config.toml
moe_layers = [0, 1, 2, 3, 4, 5, 6, 7, 8, 9, 10, 11, 12, 13]
router_score = "softmax"
lr_router = 0.000464
norm_eps = 1e-05
beta1 = 0.95
batch_tokens = [65536, 131072, 196608]
Below are experts of layer 4 (counted from 0) of a mixture-of-experts language model. Rows are named router (the router's row for the expert), gate (a neuron's input weights, with its number), up (a neuron's input weights, with its number), down (a neuron's output weights, with its number) and show model dimensions 0-127. Each number is 128 + 24 x the weight over its row's rms, rounded and kept within 0 to 255. Numbers have three digits each.
Before each expert's rows: a language model's description of what the expert responds to. This comes from a sample of Wikipedia text that the model never trained on.

# expert 11
What it handles: Surnames and name fragments following a first name in credits, rosters and tennis draws, such as Bochco, Singh, Srebotnik, ibn al-Awwam.
router:107107102123145164110144130151119107138143115089146111110118146161111091138100140126125146146113124130132151112165147113109092123102136125101102122168129081156092176104146118170121092119069106085117135077137111122131157157088134163115081119162151141138135124095097146120151115127118116119154100093150158119136108155079126067125110191146141144188135145147156110152124121130125144176125
gate0:137144107128123109161109125125154110149119169170146112112129115135119139093135136126146143114112123101136096117135070117118116121124105104167058124114128132142137124142137126143122097140120132119117129101164123117127156137111135118124071114169104102129158132118107125157122119128122163115141086106112117093152147122165119125155109154137141137108175164144133119110105130112157139105142
up0:127142125117099170122156116116122131166114128117179138092086144138160162106118105144139140097103114124127105134127168167118132099207113122138137115112114119160153148145117116129137127152092115158136135124087136122111154159091151124104153149138135154151102141130150103112094120178160082121092135130108129116112129132131094113094124087154086091113118119121105053109118121128152151123126
down0:145126145106103122164119091105129079187090128134148084136172119132159121118126137104137161166131151151078131120125142149159115135175131159110101133138097136165086144110104099174102133094122117140116147075155121139135125138079154135131152140181144124149201123107106152131125140150131126122106140191115163135153143117117107139141107132117121114129143163145117104116142129118116104158105
gate1:096151147115129203123116120167098166126126147119109149205112134125128130122166153125091133139103126110141095130145128166099110141116133077132140086140132113141157142139146135120131095169104130118127121127116135146117114118129155126128132125162103198142105086115126105120159136143100158107119150117152085100102142115107167109152135147127176072125129124089152142133136179145126094145135
up1:141149133150142130092099137122115122158150087112118127141150132144127151159108125116082098137122106136112125141149079128137159134156116146106137101161125115105105111127081108151095155166129143113127129157140088127089080098123131133123185076114141097110119165127102093145143157086132138125092152159144139143157160126115115158115124153096135145156148162163150148097095116094175081120146
down1:140165139160134185137174114093087137112103124155118125117119135117117148136109153157150144127144125104118151142154124145120119125132128124114145150120115130127140147107129087119097137135150143164134104139113159144108132125163106116140133122074125127116125118111165129113093119164134132145113090125116127160130111122099141137093119160116101170161109151143124114158138162107158117122077
gate2:121114105141136120136109121116137126114111087140147127069134144121170077141163153133107165137133132095168127080143103119110102141114110143088156096150123161102158154184111151080131117111147089104096119106108142176112096166121190118125134111145072126126140098159133102139132148185121137117126123142121122106161156090135081161165112141136133127116133145092154123115113106134111137159116
up2:139145119134179151075133142147123119115139115085148103160167118115111121107109154133131114138135128117142096145145171120144145109144138158122127138115146111143084122139134108108164160124089109138122113149094115096067126113176121120131155131112129143131105127158153116110153092110141147123107107133104082134104120138120121118140120125082149145144106081164131137132106144137102123117151
down2:110148115128122111147107149160059163078113131156127162160124147142174154113123114112110126124151158094163184168097122144106144189125135124118139150102176128120119128101144130113234123136114117119159139117147125149112146118119092102121134117129115104174085099125106135102092100200130141083168128140138131137145162134137131092106152115147122150150088093127160108136137159148169126118158
gate3:135154123138147122136156102127118141139123111122126099128155112154107175168137145067106123122118140104131111122131142158150121140125139127124101133138104125162149111094147053110066097136137112118131103110132140112132134086119123132198121140106135160107103111124111129150142095090156115095139102173141124113105170105147106143160150140161132170138123151083101128110132141136115140130104
up3:121125147106136088154157160131114111117195145153133178129106116141126162131104120125114107129156107147123119100116174114130133146096119114127144141146154128131135150113172167123128155152165153137132110135151121138137144115108120101150157122088166137100143143083113118199157127107098142129108112126147126154088113135122147124100133106125114116132130144163138139098119139138136131118178
down3:139082141132123150132152109176145106139144137132072098126157101129148123103140147122146135112093085059155142112153153118105120130106122079113106157129148172149145111116117119110118124121139141126131134126160160114154107075103132123110097137150119104097070109147113117153126115124100132129161091136147114142105146121116179115165143153114130117109128119135116153127139143167163121123123
gate4:131118141121124140126104158081037142115152101109118128124128122111089097106152116133113115143092118086131115151115122127163104150098122100122149140131132108159150134129155156156117109110137132126095118130091108162112144132109105091091190087181080118114086074141122102142185132137118121143131127153138144135121123136114158126077110143157139133100163089097127121138095134137100144130106
up4:134093135107123124112157134142143138131141147128139159118135128164093150139123144139117101165129135139148144124139145131113105119139111125139104082115138089161166105142065150140114140116105140107147127090172144148124109129116127108148155136105118116154127121172172099111160111143165128094087132136084160130133092132088095136086189056125124129172113109174137137098100164156140116178140
down4:147133161142098105105089153142188120153127129140072109156114162164102117128103138115132156120095102147145165118126137105115131100132108156107172147118134133103135085116114199150106143141148125097122096149093138138140075173122106108119137143114151150186113132135095125092146145127151120131138156121165131125119120143140127151158140079097144123117114097158090116157136142114156137106125
gate5:144140123086150103134088126133126099148158146091145125134124128149124131119131131151127140096122163123136109153089151107154127151117132139135132115110101111139134127148110109126129113157131114129136111076164150134199113113106115096096145146109104144162093121131083110123160130123142127145113142184133132142137078125123110130151118110135130129134117132103081138126116139103143106098105
up5:112118146126116115142151179119154136108100105150141166101098128152136143132138117117090115132132138123108134093151117133141119103195108149132111131085159133119138090130143111145094120105137138156155104081123113175168119130143164135152137134120135131085140150099136122152098112079128153084148143129146096112089166130162095127124144156101137144169148115098129142132122147098144128139173
down5:107127154136150105120129111110193142138126135107118142128098087100127125116157140103143144137128110156215148114108129119143185090112148116142153116133141072157119132101074110145140133148130139134141143152085107126117144182133130153125133144126138113133131131133096083142088148135145167138127187123128142108132115099131154120134123129154145119168159131128105137119137145136127101127165
gate6:106165120108152146127133148131149169136126136130154097112150100127113149110097073116117126130112131131097113164119130101170066110105128128133120141142168134105146142146103103116109126106139109159143151145134122100154156142125132109139135148138188117126076134101115115129081154128162110115120145168134130152126143115160139133157128168133109150136126149117158133119153189119139085161115
up6:098102136163081129139134174143158094114093110134137136120127142082107107111149163127097138127132158119153159142097127119096156150110101111143138114126135087110171103119111097163083167130168132111142144157127121113105108125132123121171120187135101157137125095161131109123128143138149107125087113127156138169129099168173125165153192133110129135094111133189114121130157146110144091097119
down6:128108166133129134120136139101130146102125145122131144116124129151114106184161144063073126134131180134132129125129142156119145093151143097162090122152106141111104124109103158152104105141149112141087110074166119129154120134163152113116172149122131133109138146134126160168055104166142098137115107116112104203119120153124145151146145103143162128131164072135139113135134129128107125107114
gate7:115149135161157091145139088096181154143107128132128104095116147164153101123106107081121119132120124110137098136124156145151141148129154133152118120140121112151188118158160091126159100161118122109143127135124112135165122135156142148100148141121150142101098135148184142159146148090114111101135130159153116115098138128135146152102149146098129147131147142145100162120154095144097090121118
up7:133126151125164120125144143118135118139145084121136100140111135147159178123165147145151135146128128136090134145124103108107140155170103114112144123112077117122142107155120111229132127149128150135127130153154131137133135101153146130138077141146119067135117185167152152153136083114102158119141163142129095157124141094117108145110145124143124154162113147089099112111140141150137101139122
down7:077129120108125121127151115203110136087119111135168125160134132155139121120165113172113152095146087116121147192145099159118167111100121136110122141161140114131100097140114177148128119198072107140133134109155144157104149142110130115169153151157124123110125122132143138128162129084164145147125143150161147133152130142140148113127116134148162136127164114103130131127129134157101125092148
gate8:069153112158149187147125160137145130162148143134090121120176109148130100179150084177070131107114109128130169110136149169129089092098128140139134149160123110125122096149162142110143124153147096118150143160126126137109101139182096141130153137123111174153135098162090125111113117150128181184128090176126119144139130097081118131118072154096098139148102081113142115162129136164158125178130
up8:135115068117119106103144110119126135052115114144140104091117119115122143125111116121149111125130131163136142126138124093117185113127128123124124095136137152111129148203180124087120119104122129133118114134148162124127118128140102164102175117106142126144173144121134108185120124120133141152127100082136135131155138131139137118108133090138129160117114130154146129114134115115104161186128
down8:124088121079094173143129134142126126130124066083125163133098119161130131132089132131148148127107134139173101124147133129148111120118103160118149148074155089164103103158167152119099093114088173183137133112164113133129156150143145119150117101099081110097114135130094119130102089103133115120097156169142138143116103130127169137118111172121139122119160155126107103071085084122152073183124
gate9:199172140102095166146142154111118138110082153127128142171118127071161139122119140091144100167104127125105144111132147139141127160099133131104161121100147098158111163108126133191134113141124122098128135139158114116131092090115148077117121171136113085157129113138114123101127100126097126095142139154095111114088141142127131136130086101144151135118134168139119120135111133111116121163106
up9:103159145128132156097143121105140053112151142112145108129170117093131165139141158151128113096152102134110117117144125148135146124085121139113183089166132147024096147149105154113162129118114125127126125119152108106113106137065117167129157086106140113172127143156129168161163141128123130141118135163131132127154147114115157128123123076149123125125141106081136088111136128104175115152148
down9:128118146098160105161144130145107150123108119163086130128132137132120110103116126107142145102126089130098146130149076157146122122171138150118170154138114150130113109133122135144147158162161115120154151122125185140162143081175099107111173089127137146122188102141119163126143156173132140128147141080122138142146136095114124105148093147125120071131127149146140135116188114121120172087148
gate10:119096145116101134137125138091118137110143168126120107140067075147110134093141135178163184123158163126108121088134056117129112114142129125126103121118161113144142135148112142160148097105132145116139103102139136140160143141111141097150126118102135140119141138160151094125141144103204117107115139140112137130086139111151087128111111115122105146193142162131127093147117145153074122152094
up10:120153142164136120137131106117090121141133136165109158125085151079100096101076154120090142183138148129133159085115147143114097116110086163122144112165093134147145145123108152182144121151115108142131124116118186139155129129113147148136147150167131187143122120120120130100059152119087132082126121129108135107096090110133129116125131160108139102105156146105105129086146134143085132129137
down10:141107110122126137101128126072127073111086126114154156158138082130149173141103130142126108138129117150116102129179116117109190114133128130125165108121143100149149141117103113124124112149160146111103131140108087184104111117145122139135138138166138121091153148094161111133120149119153131115155115158121142084141135141117131129133128121132106181086138134147099093122110147099126143168114
gate11:089152145114103162151128114155124155153136137123118155158118100160126116123115098144115155149105155147091126128133120144108140088155157139114108169154129150116109134087124117126161134144100155069144140130148161109123153096159130131124114119153150129095139142096136153124106170165179092103158100066079135144138117165097109126138120117137158153117129094146099126141129150156122092156134
up11:114100130131125124096122128150121124105118097097126150100165163141124094124081155151115148114146146129125092154095118109108138134139114175124164102163181122164126093099119113111142091145121102085110096090098112134148145157133082109147131144091111154138138177125102169146125110156103124100134135125145146151142126163119130083086154161134162133099152136109117083149079123112098139114149
down11:105104132088079081149115133077143149139105112113103093145135183092107115165103129125170132147103118129152130148137153128126118138113127138098171142102135137137140151144158091144123159117117111137183112127111129124153134135134170123083115110145171100122141096153149179079165137149136119141078107120152152120187126141118102128185081138145165165123108164135135119105124131160113099166132
gate12:147122108121113085145130172121114107121125123189156126158097124154134140103108155123113165120150106144125136159136073142121114131150133119122103087134112142157101099096140096192132123097119129127140166142138129128141134110157128148112099085140130182123123104150094140164111075126100112153153140105064178122102102115111133158142132143150137137126120127121132085117126155163113159117095
up12:105165158106142193087131111143085143095156116159129145118166110144150144123141110129112117110090128135091153160156159144131130123106145142103119132148108109145133160123142154146139111152152115088119107131125136160123127101178174135150087091125135090139093119131130093131134136093132114129134141099092126102133138166134119105062163078125077121126129112116127200144148121100066136167132
down12:151124132122104131158102172162133147150143199123120138113129109144156151088146118106181103126117124120121103128121149150148108148111109112127166158132110082110105106131107152143124113141134127096148077133156087117113178085111122102126152150115101122096146129161133089155144123106167103137176141100140105139093059167103167129109112117123157100134131118129133099134101110093125119139109
gate13:159090144146129152162144126130053137124134141137115132130101129126104090097148166135113152136074106120078182114135112127135132147099162128089151155110132092126118126147095135150128111112118125133158126113148161097107156158113140138117116129124131130122139088132132100146171110154133153116192124134108126069151154108146121148117160132129163096152129124125105086118167144144142162118132
up13:108143088162142124149148141140177128123127124138101159124115163133099087129163125134156112143129126100101106124124106105109161117124171142119115152144096133153111130140100134148115092120180083159108138083124083104161108134134123086145107107104150167139127136147131114106107113153126104123111096102121114129122134135138089132169146116146113112161116127125132132116108157103159124150093
down13:099135087139082122126113169139110097124128112068162123097106127176121120116118193126137144112145137091083086107129103136081100118094134148120121136108150127102133093147150145131177161126140126165129133102109120161132112094134102153129121103157154143155157122120116136128102069167101139137138108170116161140095082078141100136148151124084096161144151128134138134091091111137150170101125
gate14:091107124121122105130133119119130131114125143136110150088122093148147126116092120122141122136118120157161141100104104095154127138140112116145154125119145145149138141111122108117117112100107126122149115116140161151173126147191127149117150109142076181105147102114118122129147155125136144141122156167125113143110112119112120171122069126141134111153099169116065111171129132138147124110109
up14:157149139105118107137161118159076105099162142156121101125141148134133134161126101160142138166103110153148125095146141117115148087151147129152090117167135123149099160156092131129150133156138132157194081128147095122138140123129109141118124144099151128168153172131152146137147114146118126133161146117126131190153155137138095111131136139133143115132149136145138131110102136103122128061113
down14:103098103126130111136191108131093151163142124141117150142132167143113151130125138111150109082095067124098158108100123109102138120130127150070112108143162121140137173110095141125122105118137124152113127114176132149158159140115147139093154131173095134045147123154134153161143156111151137125129120156148100106127123109137128099178136131159131135168118134143152108111135124117134163139127
gate15:118107112169129119106153124130102159113127091090134126146112150098131154097168096079096138121155087142123139090101065158135104159143157160132135123135132120110088134147161137100097102065122169133145091187122144117137159131116131118105140138138133125118133131126124167164139110149128128128117159122144123139129114102103099143115164120153191095081140121149117131133072147153153144113129
up15:138130126173096116114141119107107138116153136102122130109113080133115163174123095133161117121132142153116152133110159104092113144105158121101126154156140124152150100079113144158114133107137095139182091162151023120096109120095140139135157170123126123156134117121140108146163104138125128105112103122173085110110120136139129141132156168143141088132145087130131073125132151146133178194101
down15:133118128136119061162125102101114132139105127192134131155150102132155089122149131132132106159114097131159157107153160108117126138140118155110117118159083132140168105115128154114087159122173109129160109152083085107132101107124186132166127113109094130149147125130114082161133122152119130158115150104120111129185140130119116115134128174140151139108149137122110144146161128152101133078080
gate16:134134187073146128117091089138131164114145148173122097128136112165128127147164147105157168099151124137132137147171132140125142161135123159099123117102156116139094110104129075145116132184124125125114105127152146152097127081116117122167119167118110128122168110109141127092171154126158147130110066134113093142142153168168123129103114193146160093146113142178108062145081179143140106133101
up16:099121134123108118134149147081121123147156134120107123120130107113116131125152120131066124144128153083091131128115082070141139147124125154119131139156132128143173173122143155172154123113132086078128095130161095124177128129074110153117145162173113117129135078104116137125153149115136121094102159122126130128079123150108142139145143126145148119125106146108068058121110139130120109119065
down16:109138130164137139101120136152103157109142103107124159162123154123136106149130105150126130133108131122087111146117096132161114136092105139110114169119138149095161116100117136127114097166088121158112130108130141105148113157116127137142126134156145113127144129140123101134156167124153178116091180078117138108115137110089072114110113097097097108106145176099086137135127140149113104118114